config.yaml
n_experts: 96
d_shared_expert: 0
normalize_top_k: false
lr_router: 0.000514
norm_place: "pre"
qk_norm: false
doc_mask: true
Below are experts of layer 3 (counted from 0) of a mixture-of-experts language model. Rows are named router (the router's row for the expert), gate (a neuron's input weights, with its number), up (a neuron's input weights, with its number) and show model dimensions 64-127. Each number is 500 + 25 x the weight over its row's rms, rounded and kept within 0 to 999. Numbers have three digits each.
After each expert's rows: a language model's description of what the expert responds to. This comes from a sample of Wikipedia text that the model never trained on.

# expert 13
router:502523504481503522512512516531531500475540521472511541482481487533467473497501478461465494528510512485513548467499490513516521458546476533551528511537517491462490518475552451458493478524508501
gate0:475541468501484517513494474484511508453455507469494540523517461493538440490522498527441460444513521503529502494527494484511502522533507491495500473486512532487526503526510486516521487490464466
up0:487502439486500551522487484458522504454458517491485513523520444500509488508500476510461459508477479514502499467553487504524507492536518474537516488484425524528519505542512480488475490485472517
gate1:508509500479510513487467472525479535502438480485518470458535547502525545452500510520493523501486485489546497502492482473482482546487491474499490501483495520493503501494502506517500511551497467
up1:467484516472545525520523500527513500473496455501487530484539523478547505515526521514503494514464502494499534514514528520498507524493510495503493498524540512510479486488503499512511494502506546
gate2:529501490523494515478489450553505498485464490473458522489560531474504458457481508484473520525512481491545501469479515525479507492471491497537470514502493517440506509498497499516518537479523516
up2:518474497483500518451452479499517517520468479468513517486501494492506451510487467500483502536505452464494494507482473513506506467454473460547470490486514486442500491509509508484526474494531507
gate3:492508504526514481496528481543502491529540520490512531484510449538496496487543448529546498489506499552520500505489487533575494467506527497514489454521524530449490505505520482504525528458500482
up3:512513529490521511509458504512506467519527525485517478546505512478518532474474518508500485503505489490472534529490498482469460499527486511503465507542482536486458510493478533482485442487468520
gate4:480487501504484470498502492479511499493544504499562537489491524456525494485503529482508486508506511538513545488502446489504504509531493548483506545523494463500475520483502475522508457465475468
up4:458528491509486522511497521496478511487480504555480465501493484559515506485501528515474465459504514440517495476513476530530490499487487498486481501505509486511510526479479555478482495551497531
gate5:496508493522532499485518465498489492523447508517483524475487461501459486535521443471538471512508510493532535544511498498504504471506507521497516478559526508521471515475491477485475467509494495
up5:483522499513506523503479482507494500514521534482491503497492465519503488513500477512491515460491543475489495536512495524539496496483519470501510480522511510491495468475509456489520509475502550
gate6:493453484476463486493465498551484511505541484521457525499540516532456517513493497491524482503527498537544474542474475529503486497510488491511499485531524515472530499531528499490538512505512486
up6:506546516498490507465480530492486462482506512482448526540483488481529530470522463469556515499502522478535550518473471478487506487528497458458511490508504473495519516503498490502470462465506501
What it handles: Inner pieces of split words and names, such as mer in submersibles, r in Pararescueman, ov in Mammadov, ing.

# expert 33
router:463537495524490549502562529477487470516512502501527549557509509526524471483516529485506483501477510472490486510489471532472484521513485497477524509520506517496517486502509450468477503508500535
gate0:478494520469455499474493506515554518543479486495480461475498466540507521506500484530460534517510533472519489514507458475483514476527517518530474475487488531527444507524481484494483445488490486
up0:538505520487554491498485512512469501474480526531512509517517564474543446495513498505531475467477478507480511509516538518525520553506542524466524531538521491456529516506532472549501537539483490
gate1:521493477537477513467509468542502489489510529543533478517487517552455491501522530519523475494524505486452484536554534505490486472495506486472457488525475507558466489497488533502548502481532511
up1:519520488513530473503510463508507493508520489506451483498501507491543541498506528514531484528476499522517500505511471477513478515490470477507519470483461427515486490490464543524490476531530444
gate2:505512511493465518481484550492513503566494498517513522525522506497523466509512537503532472496543489529490559513474488487467524476492518502505461500515489488490514519542502458495486477457500522
up2:492483484487526470464527501513491529512493466472518522515508471519553485480495524474491504527487522455496526521520501480523497510472505484502467496488516518504503469511441504506537519546510495
gate3:467477517528511501502540505532482496543474521478541517489474527475479515445447506522511490499524483485501548517487504515561483498493492485539517504538445485509511482474512502469504464511531478
up3:497479463455483503489476487518502496493502526483486518510481502533457513492522535582455527469480522498509487469538478483473507472474500491463495515513464489513465527525492494505461478475524511
gate4:472527556501506455522550526533475496518495516475530488480524535508494487425494477499455457557547487515499524494475522541501521454493481543463487518487471502493487513485496510511465496506503493
up4:498534478491516540527535514512493487494448530504478502570460457529522522484494526559506503500485483527483515489487508487504500518494523493494518508475510513503492424492516484526487490504472489
gate5:506494521484500449520510485535495468525506482560494490517459544474518481522517520498461487488472532522508471476475497502512507520495486545501516501552496507453479481508524500489508496494509508
up5:503460506453519458519575518562450496551488455538514504495500544516496479515493483488517480489500517479512494522463520502494497501495495506529501503517526494484513509471502497522516514514486512
gate6:466485533523485550484517482464504481485537507458506504532489481439462519538514527469448473512542521484484525512534476518519498523552496531494542525525490499477462510501469522549526482495492509
up6:550532521494563457512470522519503479502449557532535486525544502520475486450538469497522512525490503532474523512463512457479489496465512483477470519511500471484503506522549468473476518522512499
What it handles: Function words introducing phrases or clauses in explanatory prose: of, about, all, some, than, when, what, and "where"/"Let" in math.

# expert 45
router:507494522495500490519515526512464490521526455465461544460496538515460490480504503488458535517516504484509511475504524488507462494499532501477465520500497528502472484493512494501499494523556545
gate0:509473570474512525520520548477508540488519496463538457496510512512531489476487523493498470508477482434464484486493533492490461482496471531484470488525490521494489503496494520509472505484522522
up0:492531555531483475550498533497526526462484481482530474499485489501523558492492520485519489507482515507463488505479484499502490481514493489477498479552478473486508551491518560515494510517523485
gate1:491530526478479492501504531508490497463499529501488553547539497535471487507447487486507541468512552447501467459515516516571448514501521505500491475495496518495517536541517501464506507482529555
up1:497499516499474483497515500488540509514500463477496516535511518529470491475496487540497534460534524463516458507468510479569428540521489515506466507494510494540483531517501497502552500480546503
gate2:546544512471493507525486509493445480544481543518554517497497517472515485526507547503518518451479481482483526468498522519536472503481486473519552490508505490493483526520519515479477469550490495
up2:504475524492533496469487524446490523489528493484495471513504511492537557547502459486500527491524474466485518503507521530537507493480521493521530520489476458520535480509460509482514547447482482
gate3:502467480459490467522465457485539503558526496504513500510495520499458499495510532498456501503431546493495518474474526487509509516500498530446504488493498526488510494473484480472579490510520502
up3:496518531455510493496458503499508518535481498551477504546499515468475520489456537561505519514483546537584546456522518510494472524526504514499502519481482488478459516464496481487528450492491496
gate4:506507462499462492489493510492490512476509455482503506545535448461506540525465502492480484553522514475527539509524457520429504457538459537507485476513563499469502457472500536472453487507509513
up4:491501457503495519498474475521487465492508555476492487495483510456519481448544505510517541508495442478502494522530527509508470513480487518500512453561517512483468514498500528515479514510511504
gate5:469518496499481474518479513505501470532477487514484507475478495486456543465506450489510502476458525453468515496474491523517490479507519514499493502551506551522493481484491496487476494515496478
up5:550513466478543487494490475511512497463497527500525512560511475533490453506477522461472469524494465514498454477491495514488555507505485501510522554459510453464531465506518523503517499443449507
gate6:491458515498501496454517488470457534507516466504456463507485518467506494463546498520491490423479495498516492494532495478458491465490515502499490520517476513465493531483501544495534457497473539
up6:500489487463515502541552500543494500532508502517496517504490513483495491523498496486523512536538487493493481512465497464511505499519553494500503448487507478495507518459477495455473474494526514
What it handles: Common nouns after articles or first/this, especially time, season, year, age, area, line, along, often in sports or racing results.

# expert 2
router:521522525515473536516493512511471459483472466500468530533502503508482431523536489418472515492536513502509523520532549527497510531519532474520510501507482504504495491520509505469467465484559518
gate0:498510526492483535442484535522490500478480510490494517467526510528482483509510500490530486478554524495481456483500458526486463518490544507511513465574451485511530509504535476481508496518529482
up0:510505513503492546449504516554488508481510509498485538474529465556467476513511490480506492522506504542508459507465452543477460535505552486543522453541474528560536535519515501512517478514560475
gate1:513476479493494543430499487498495482489495479522490501504477482482493504548499513457509497494457501507470464486503497506508494518513526492496521513513506500514496491475474465461500466514523521
up1:524482520455473519514531521530514496471488475543488509522466498420506476514528464504500513502509487540469539477549464432493480535529521471492500513558506466446524531520442480485460483533512527
gate2:485512491467526465500497534516502500506547532506506487526482472509521492476540543478454502561493479469501506492478480494551523554532492487474515516478479516469475529468486548484507483498504500
up2:455531503535461484480519509539532479502467491544492546487524488485509509539481487519512494485525509504482488466518484497464456438483490523543455503511520489552511411520502482492514494488485478
gate3:502520510473489499466537540508486480493554478471486535528477505465494517516527498451556525509488534497500519514562500486531471505488532507515480492502544504512535512512534503495528496507523490
up3:478475471536508483494446434499487503499481525522520479463542498497519515469471492557466445476486484513497498527457475524501470510514478494504476512501473501476505492469496440504471508529496505
gate4:479506529502510515509514520460462466499524554508520525510473447465482455558485482496545485494494516496502490490512487510504527518480508450509485469501440462540521511516494499482481447500488529
up4:514541520494473471499487510494552507509492482505473508480522566488475549499535515489480436493529500485496517532495493500517474511482487563470478474526550526513477454501508517485499548461488478
gate5:474499473507494487500470459526495477474514495517488466460496477498531522525557496469491512508519558482489523482526496472477505494527516556540504525531496507531498488467522485497521495494526521
up5:558483500512516521511498508517496449499480482498443489520471478552484518514541476572512508498474556549495508535517537465478498517418490517469465526478479499490482460530473497554489509475531507
gate6:500480513521478539461514504513504534524493535484485497485454511501492501533551474472485540530503501547496522454480514510514529496545528509518517484508440519519486522491465511437509502496460511
up6:520503490474490485534516523510501505465493459455539440485519520505522501487470482501474496514465529479462477506529497504482502509493456543470458519499450496535549503538503527535465485477497478
What it handles: Short word-piece fragments inside names and table cell entries, such as Arantxa's "rant", "China", and "office" in "box office" or "run for office".

# expert 28
router:503513470520475517483529531533523498514483527457476540532448505491475439490546485499468502508516509436510532504508504458491465495530521526504490504515484512497500503456517471490465448504535501
gate0:473486503528526522483559547498492492503443520480511509537502473486520498519528533489474536501529481518470572492514533499514511467536510465482458532470494489473522495498462507505520457503553495
up0:475485515462491477469483518459540479460506499457493504449540529526492529477478502523528516500513518480459431470462491472502449535486505509520518493528495498491520517486504492473488526493512498
gate1:504487480533546524509507505497494519497516493525520462502486531529504438539521483525477503487494497467508532508475486464523484470517509505522492513551505525482485545489444554511480471510526533
up1:504514515460467458525497483493475536514470519545493531516522525498488499507540555464473488526517468530493491529489521513523511480516511515512522446442493500485489465464480480480480453509492555
gate2:492499472513500474502530497503513508465471536458467532534475527474499516506523508498480479501516489510504527533498529522486485471527568527527500513481483458492540508431539469480517481466475465
up2:519482516499551511465520520467499499481499504477462530492459535508509481514533507504489459505483505482512526477501513496483493518514528501511499513501507487474495469496498519437502455483519473
gate3:470530480517487518527483530488466515488479521494483469484491474515465476479505511511494508491493478456478538469488469484521514519519467525524466479516514498494552497519512480473473499499509533
up3:504463536517502445469526489501553509543491487462484481488514505489506492492464489498475501489481513528467487510526493516490537496475509461473512492471459519471447519504521558510516499506462442
gate4:459460513527496479468494491467505463530526491499510493513543469502487480498522481478506519465523504470552552475502470493501416493511512503525471497499493480532469503521475520483489509502505479
up4:521487545515517515515515471511506510524530505475485513559488499541505519472544498491550521449516462504485493502491503529492478466486508512511490489502527480504495511536496549474514461511546487
gate5:496490525498470451500491539469513527509528525507558492484483482502470478485511482474503449505528517474530481509530457493545492528507528520526504496500512537525483518474450497489449519489507518
up5:485502487477488490521540500495501512494521500478480492498531524519483450483504468484502452492526497491536509503504457530492480512461503517493504498495533523482475527521514487480464506494531507
gate6:533470455511467506489490440526496507524496521476491483487496514523458511513516546467473474528523503479501505542502468444500515479476509506440503472548491516492494486482460501484467484454507517
up6:538533554512505482490489549487509539515547526460468490512537542516493532482472516546529505541513527524523515494475440508502477504485472486504530533500486531471519506498456488481520522497509505
What it handles: Middle and final pieces of personal names and surnames, such as -ley, -son, -ko, plus infobox headings like Champions, Singles, Studio.

# expert 54
router:488547522442530463529529510511482500485502510480485509501466482494497472502519505512505490479477525517466468518516533497522501540520539509465499504498460496519493519516531478491503464488554507
gate0:514542502533481491520497524481505486479519513471493549499489473459480466479470510534553509492480508493514523544523548487517521449498516487497519482488488499447550486459527532511508471483527508
up0:504517517535501486520536546500501505515510498485521524518484492536488518482492466490498511461494555511476528495490518495458513522501528492485538471545489497469531500497532530560472511505484531
gate1:456497460511488498510506483518515462514498548540526508497531499493530499479487495469523481466459474498513509515512536520493494542476518537498470515504490480523486470503505502495495466458528438
up1:522493505501502542472500552463482485486520551503529518518484491503475511531483497507563515450519485515502544523525513436508476527475480494493537536514482521507500475520480520533460529515502546
gate2:491494489500507529484532526479518508465502503460490455510575480534498474500532462538471497533464502498490483498497521477516531517487480504512504507516499524519525512487502526473560498462447487
up2:546504524518509483478513506477480476501511546464506487510506541482465507526508538504469515478529518509482507494517493523470527476505524496490534453526530510555507515469495515515474508489473515
gate3:493492516533533496515488495469467516462475488484508518461452486486480468499468510444473487538493492518457515513514507560508481461496509498483459466516532491483492476505491478469494514480504509
up3:514489478450498476493525465515508476453521541516505494479541520502541489528534483554461484504535485502509514487448514491517519500483461527493525488500500535479548515486523524473453522460499525
gate4:458499511451520454496454494517551493497486553488532451484493438546509500508491499533494484459477467424472451525483520500504486480480512502476504554479490485468532477477543534526501475531509509
up4:530511528467470516471529485469470475473516496509465523512474491483520467548470534482522512489528503483525514541524527461536494543482511442518518472454468505505481489475474474532522492511522531
gate5:475477468483497472465478457483483505481487519463455494479454487511514518558482529491481448483523523488467530502542516512496481473530537493486550512501496467504485467518501504525449477545515483
up5:528499515495528550565515530496474517511510470559524530514513487462508485486472491495502537502512468499527507505479515473504531510500460490520469492497488528536496536488470490492524489478495482
gate6:494518506478494524483487468481514516468494502457495498498540528486538491484495475472460484517463451507485549481505550468495543511496506513503538519522517517499496542493506474536497480473470492
up6:485487522510538509509540482506476474587486485495492523463500501541512479512489520515482533460526533522515504498502468518509463508530446516544470495536488504517493477499503494478521492506492505
What it handles: The and of within noun phrases and after prepositions, as in devoid of, place of origin, in the foreground.

# expert 0
router:531504544452496504492461512508456520416494506465468454501503480492494526506493518504489516529529514471536528480523517468500498518551473470504487548475503472456477527470512499503508450501536509
gate0:505550508501491496509462509445513486505461512452498502505480457491506468507530499463482533541554527506519530490529483511478502497528508499520478547497529514466498522514466486481494520488496487
up0:471507466481502525512499499496441491470514525562509554526520455522476470528517495474490517524491525486494514512538476522465549556505477499562483492538549500510512502528483479441515530533521508
gate1:535505523522510503498465500481467485466517532481469480486523520519495480500509555438489503505562479542446498548528503528486508479507487487503538491492498509457529519502526504486522524511470481
up1:511530474481490499521501485542531476563533514512446467460476522513488481454528465496480461544467533478446500495439504465482468510502527530510513485514472491514537487509503476535507477532549456
gate2:452499509491494505504465501469563519533524500472552478508463474479535495493488489522550511504477488479433551514474463506517500517495535495526501512522547508527487523519524543485468455488462499
up2:511503541513540561522490497486496525495488499458525465552471503517491472522449498477516483482534465486451521490509478534502502487497554499491474540504444492465493482502492531536484473504527480
gate3:482507488526535496535531496469464531474475522454553491507513546505508464476508478494511513551515499480498538521497529531524510535496517446506541521519535508505506494523498539523517507498499518
up3:510518523533538455552521516458446516494516456470507465532468583495514504493523466470502539532451528478506505502470509492536486522494500495520543548506511509471499488514495508475493515482524481
gate4:473556469491499518481451519492519500480515514483480513555497499471462484517499456556530494510519485513509479518512501524501536469494468516496488470524514508498489463404530479545518527480501485
up4:521535482476524509528431533513484477494482523511466504529528503492466506493514461526474504554489503522499505502513513480517523521516501523489497446548554462486481505458507501529535509489529458
gate5:500506506530506519470518500468523521533497516506463564495538466487493489514542512495495477512521476514536504535528504468464502472544482514537516491459537532522518501470464484492514501499492496
up5:516531520521511499506494533452482533508506520519506533509551471482509492537500480484481492484489494465504494522515504471506471504471491441491503482502522515490528515510483512506471500469513495
gate6:526480497521510507491481496516469515509462513472493512523524490490517527497507515511477517516516479466477477502523531524510450478471517537509501468481513495488468533457538475513525534498505534
up6:561470482510497496492492460502456535485475489525467481557515496484508465511499474491496483518484478468518489489495567488497465464494486518500522485490531501493433583476544472518503474497518524
What it handles: Commas, colons, semicolons and dashes ending a phrase, often after place names or names, as in County, West Virginia or scorer lists.

# expert 53
router:498490524505468482487519524553497505462479496477493473502466524497538458509539460488470527490556511486514521496493462503525467484487472478475495494540492475516460479518490477504469473534510497
gate0:510478528500550484510461470489488522504536529460531479527534524472529482534523501498493506477511487480465490490485492485544483529507502561516460539481498490501454501514465505523484447526500482
up0:486481513483480485521520479506534482478492528497520524518483509471491511498489495470511514500508526521483492490496523494534417485497487512530513510502481469534487481552497551472486420486532499
gate1:493484494510501465505516474535481482472482517477468521457479508484488483457464483500451515469498534523538482520480490470494517454473466493460443511521489428499483500517517508500474495512519521
up1:473502506472509498479529511502524486497523499487480474451521502462504477465448451473462488469514544528537499529499482555501476482457509505507456497502492458466504482489471501487500502486531512
gate2:501432480512499517473529524519466485490507499479510485478497494507498493504485468482485556519510490555515486505465455493477473500486473493506470464483478489497495500486511488479516488490517521
up2:492469524537486500484470468489442503536481481513490439466523498522487522471501542510492497481481538524498508467531471481457506477488466487541465498474512533529510489510515521512504488540486503
gate3:499452505487527529496523513468489517497510467491479508495501485510499462463465445468521480521506462496458528512508468479457504479502539462482506538487524528542481479509502506501532527507474471
up3:518498488513499462557443515493513509508513479539489525477511540522500498518493512492494517468471540521494543492509522502532549479459492534504508502481523502485540511505463475498482496491491509
gate4:472499538553447523489504524532452506483470472544516471521480488483493493483511492490454508457494486514546467493502471485462503483486497435482501488483517499432477530500482476498523534460527526
up4:479548500459504538463490442521506518518527490515498490494516464513514527537486507523481511497494476536532489529533487488482517544515540524510484512501540491497486491569504564521484489523467469
gate5:517485459483486483555513465484486494463520470489502483485527518495512473534504515454487553543519517522547509533505487508524543525463465478537461533473505517529458492484489483509508503474464490
up5:494492463477560535466465530506491473476499502526489538515525466509492522441459511541507494495503464483508521509484502504484515482560517509475526503510521523465505469480503496512464511486476512
gate6:488479548465452471504472512507477473502517517536505483478537482502487478535553512459446469545515523494492536519491495486544508478487522469510466492518499480516533508491482532488501462492472515
up6:503523544480496497461473483474511507499517483521520478482482515494546462487541476463511500534513508507469502496489525511523481474428492482509467424499499542516490498497503524510545469492504483
What it handles: Pronouns and determiners like its, it, she, the, and ordinary nouns, verbs and adjectives within descriptive prose, such as bow, transferred, fixed.

# expert 48
router:453520530501518450501508481517443472468490522459532496493493469515529477499509507482478483489521543448482481517495543500499512510580530513539485524521541531499414513486510483470472492480531524
gate0:516501540501480493495530510455486513475522489429496484540497506470515487519514520494496477504513475455488442515486465526450471559552500530534493494509495499500481499467522537506509520493535511
up0:496479537513481484501501501495481491499522498464521473490500498527470464476523512475536438495481494456493450531506493553500498511550527501521457522483500530502470492464483535483535468517474520
gate1:510497517484474501544494491488517547495486508508509471481473443541573485507522491490493540500494520477482460486443460487496519534517488504497481540532520478476490496494530500519527527515492495
up1:455514490508490531487559454534514476565468529546465494507515516524492531542547486495514504538504475505523516486447490520505491466483503491490472458464520484501522503489528486483508506493527522
gate2:493455502531479508508554509563499473474492464463527506475435523487461498479512513507504503469543539492457523523509518485523468492495528521522543455485476509536478512494514535514508507487517512
up2:525506506484451510556512536450518486469462502489502512507503520465467486459502519461453460488513529487500511511491531499481487512513492451496549512496496495507455486459479526512513533513539512
gate3:525534510520517510529484468485478526517515480529523454484491512538490486479520519503469499551468524486483506495504514447504572486513525464466454490501555521469526519492515497434507517529544514
up3:488520492487493497490496486550551501475493447527482501457458486466503498500485472562484510477499484504511484490526486505482520532513486498532488539452497515502524501453495487510482460525475516
gate4:516458515515509490489446502529499449487504470484478536447484489520531576515541480472508497521554486514484523483497516512503500531520495526521483518533503536486477534493508477478486497516533503
up4:478538464508492479500508505498503517542507505515480516522514490450511459497529463446496492489464511483495489500523485444492489479470509511489484474537496493512497493511469532481531474518479476
gate5:523502503477477462532472446520481525524509483498544527514482473532496490530506526473448491538507475510506452492515530492523519528519523511493460451532493483502518520465527481460506513514521451
up5:498473505478497522495487507449457501486499456496494503487536500463500494518507429451510542489475534490537498495479530495485515474523495490495513427506510505498474505530490553515517500472474502
gate6:455490453505508476500484464546489481509477556465478491508495507505489506497496519521524479507537513490485486497483513456467481531509542519539473537515535497491501466488492518460551512456471505
up6:519527478456513493536514505498479510489458478491549514491475473483524493526479496505474495539493470519529518557487479559483503543466487494467501485503497452482511550507516521494476494525479469
What it handles: Articles the, a, this and words most, more, very before adjectives or ordinals, as in the most populous, the first.

# expert 57
router:524514525492470531480499500503494490426468503509487496508504496477515480530553509500527500515523549507521523504568541506496457525492535528555517537517482507490478527454487498496441472550529493
gate0:486503514486468533518514489505484472477464530467504520490496502472533532544478446516513537533488520481535500471508531504507483497514492485482488494515504503515501523484494520446489499508510506
up0:472497479487469521517471500531504532484458493486497503484523477515530488484501484497511533525501537473481485505473533498480461537502474479505536524491458477482509527510525513457473519489510495
gate1:518529510498506531471531517521481507486533534488517492468503486494534442474513476477528536485482490441533500503547507576477516517521498488517486512488528486502531504484490463506533498522491485
up1:513535500519518529546511535513541518532503507484539497506537498474540517493464507480481492508526442527483494531482436483533480492491461480470512519502478502512531459553499487477560500467461503
gate2:541476536560512498485479517501500491478511494455480548496508506500510506516528548506456498506467490575508523443493511515510458446531509482528461497531501495447487504468476482496462499493516506
up2:544515527510500473511501550488465463474517530517516535510494548486509478509517553484505516471507462515492510444519496515463468506487507498569460466520533520484515533465474509486455505469548480
gate3:506557485524519508497487523506519447500488469517472507538474512487463537522508505511503528475471522529500483485538498480457469503492536534508530515505485544483490475494516477479531486494493499
up3:464479520508462466525550483489531528511499526477569519507476480497510460540488513500443515489549456498492488515484459509517505472507466516505470478502502444487512502514453553524455529499524476
gate4:533497469536545482529467513560493510511506467501474511513499459430517499546511461496515490491480552492478533522511478521475504460469452497529451531493489523499501515501516533492486502460426509
up4:542558484537456538512502490492519514527504512530456483495506524476462487549479538508520503507517469475502506485492464433486514493480500517546489468521531549551495503503481516511504496467468512
gate5:497546524516515512502511513504494473447505480502456501552471509482521518501525478505461489530504514494527473529516480512509524518524483483518496457490559493507513507493501493559514479509531487
up5:471494523505486499524495500484530522491506508496483495497491484516547532459503492492490448517504457527522495545478506476447493505489477505538520475523508510501510478521526464497506505523501464
gate6:495557507523475521465478477474505504444529503511523491526423496500484509528519505435486480489501510508481501522503492518495507468519491511481516548537480541521500463481499498505466540543480511
up6:487519521504553510529493499475528458504542479532460565517523521490535482502527498478511495511508519502481494512482450511446508527455496483505516448504514503497490544507485463487516510511478510
What it handles: Pipe column separators in tables, plus colons and semicolons after team or party names in score and election result lists.

# expert 25
router:495526523483483514494490511530515481507545500481482502488479511506496478523491491499468493541539520458519514516544537486529466538530540477481511558525456477485490524467532484486506485517556510
gate0:495530514496529486528491459472524484492506486473517570527490511515482487496501455531472506489533486490479504519504460514560473554530483551516525453495542504494509484489471482489509519515533485
up0:480486499494501474488496506460496471477464482494479499532508477491466489482506489479477527549542505482470501522477482514506523502494489504494517525483499487449474558482481481501507485528471452
gate1:521508509524484544556497527519521486465511510484524475468460503467517480514528484496503488529463500480529479505508535497486551509525453496489537527519446475470466480506507476480481459485527471
up1:522474534487500512475535486492477480487456528492508501492536493487499502530525458500475532465478498543516491513501490498502447547487530497536466476518509531509536485480452509489525485498536556
gate2:453529483520458473493510492502527488500499492533510524506505487513468451543475503494524517454511550513488473507507525522453517523474503497494500526505442502518442495485504476465468538510488450
up2:517503474497538516517512514455469460491460505486515504533490465512523491506542543531516533502486519518474531509526469502486541522486466502509499524481515501496474499465479473498538467474525510
gate3:501511518475497513512500539516462475533502517535464497516504534492485465491472471487465482524512504510494485477459518459495467510521522493483475552492441500508470481520504483497486506493559486
up3:468514498466445451460534529466505504446469509503524543519497528477510496513499500500522509505494479464486513488508484502499502467478478536482467528511522508515504508479486523501511491486457470
gate4:521505498499498532519485528533482462502505517475483492488499543534488528484522487529460520490532507488497468500510509502497506482495482481516521485495502519509501493504505494547496515502523490
up4:487550509521519483498517510506513492482486509535539526494539515519476539474532462518492528523531515538506490476504510526513507537483517489544533495471524511522511533479514510515510528451516488
gate5:464505547497536517489449522504505486501527463529492471498488527464535542522516510439480477475501479519503468507535538493536503479497462468470471538517507491517487530517505501549477502558489466
up5:468497497502480502543524474531497522479493518467570551507532465541474506475500501554518508520474504485484519462497512501505478508495548470543496472483520484492495502510497491521507503482492515
gate6:507512466504512494475487535557566513480528507473463491452458529492479484531470550487489526504511535455468459527491538559447478503460493520464513447516466457542495459550492488525477469511489466
up6:528501483502489493526498546561523493476539484527487478480506519468467447521494547549487500561522465521520463509479476540494516459505520470449511476517471463518474501547495473514458497548474500
What it handles: Colons after field labels in infobox lists (Municipality:, Website:, Born:), plus semicolons, slashes and dashes in structured text.

# expert 29
router:507529561450507498478522522485502470514495510472472471531510508484478501511524538475515504544527518474459559477528502509512513486496500540506510463535488485480483488513482510487473436469481498
gate0:489524507533519493495501531465483501521518524481517466541495500510504532505565515500515462484522491500481538525517491535490477531504508511462463487546510461478486533456490521516491501485490485
up0:481509487490511504516531483492502476490499472540459508499448548495489492536463497506481514509489523506542466526493497484537502480510522490497506495496509515527527445524519448478561468535507495
gate1:515493498505520449518473470528545490517461506473484491464529503502475533500565489511526513516502485533538497470497531489476478546483518514497526525562524514538531485527519487483501522505506490
up1:466501518499481521526506481459447527463484502558491528484476512521515464495459463508511465484496484498510525515471479513490518518436544484517517500507482472486511441497529500465505519522480515
gate2:476504502481466533515515496497525529482449471524462507506511481529491477524544502536473470495472552470497518524476492489513471485519523480522557489533537529477522475481525526511464514500469502
up2:478538470458496492515506502479515495469473531542472540531519494463486486517518530505472522483513486504443524483484497515488497469484461500516523492521496549515516493502484538530508492467485478
gate3:555478517509519475449492500530514493535504477464517496491556470491469482529518485490482512512562524533471449504509491507502513485481523514505502531509525502517501484551519467500475494468522508
up3:473532528512506505497500504469507496476447496548465521468475566536550534508515545525506530479432493492529541495529520474473486493482467556527507502469519508477488488473492519479490489471500485
gate4:502529479521463521461515515485481476488458481569511533504485454461482487554511490517541497490538479469529478529471490502502509534528490504482535476500503512483514553508486462463508538505474543
up4:546504519459520524480482508532505498488516525502463513548500474536501496500502471523510514489525507453499467494546485511487477508489505501543479552443501504485526497499463507498467488519524486
gate5:532473546499510465503532474549512481502491516486485475517495510509504450488514478483493489502504495450500477526505515525474539532526431514500511497500490482499450461518512488508511446532484492
up5:494516435486506498459501474467468524494516481498526540462562486490514550488495507531525502531520486530532475516478521477504513456474572494523510521444535481520541521521525496478490551497520466
gate6:491506551473469511486479515499515485507472472496473492504484477512507474467471497504539475509495467498489485480498497508506508534476497486461538500489496505440493528534499489450510512494496478
up6:541459481544519491486448556499509489509513478509560461462515445501469489506514519501510490489452527466527543539443546454454526527548539453497460525500485457525484552530530498499470506482530497
What it handles: Bare space tokens, mostly empty cells in election and results tables, plus spaces mid-sentence before the next word, as in quoted reviews.

# expert 18
router:491484493506500519507536505524455499506536508487502529529502465526510478491546487456496487489525520476505483493492482505510477512541522500509502481492528472465510493479521510496479490509520522
gate0:478530505465521522520526563457485550456518497471530511520548489463463486518463469478517504524491547510487493556466544512487524529498517509456482520530543477495563503472545524474479507488514460
up0:502504517473500481525503567481447514436505512491532531512521510501501515504477503499482501540517508515489492561492479490481537493489496506500483473532531417460545465469559481481498483495514513
gate1:517531495496492456465532460530496516532485521472507476527533499489512456562501540475478521531489522530508514500533479514478536458493508487495488517525498494467518475528499507485520502501483519
up1:549483500537574493475477527548479489508465510515514459530477472531488517437484496535496484499497478443484480511464498471500538502469437521517452492466531502499491498491493511471522540516542511
gate2:494494499493515524473537507514493482487475521503468522563470509459518525511512469514520517513516547517550483504546504526527533482452459493559498474509496539534540485498481503505564519500520483
up2:499519480494469507501533513517462468513453507509505512503488477508495561481537502491532492522484519523525532488512519504514513483465539546501454495464496525498502473484465495473489487512436485
gate3:509488488511481498473499480521502477507517491504450503477471522515541485479495509486498496503542502486438517517480522464443529483548538499554480484520498481538473511506498506494545514519524549
up3:486507523528508500448503554491504523501506462524482528503453507490511515520513488483492489496542552491472513513553514515505482492483472492520527437466526525554502524442500500519495486473470503
gate4:517507515532487532497515511517502510486462522458478516551508534512501484457560510519507500506496503514534548512466501494513533503465556508477521504522456494502514488517546517498507482539519503
up4:526521496450490503476480440460492509494463556544495476492531471485521504536474535455512499511511515503498480509495512514465453517514476559522484504506493480482484479477503503457498553506539464
gate5:483451466501464521504491506521492510473512530470516498513514467477506509499525523469486543456442492531530498509534490494479511525543494473490508510549507489516507508538455542483482539489541483
up5:450476491505502512547531507472481516494466554497459523491522502503511523499495507473483550444516470529505539487502470487498525499495537469472537490530472472490514474555490568486512511475501552
gate6:485469500521519499483530517462502436509484526505492516471485494543480530517506499521489505510501512490517473497490501470533471510482524505514525508538498488525493505530515429497434529509534479
up6:510453507527513450501506520479535464517492485517495530490505514521508532527542454536492506458522542504513498485484494417516486488501530507487508481506503474530511505533526496477488552470533502
What it handles: Common nouns and quantity words after the or a number, such as species, area, city, weeks, several, twenty.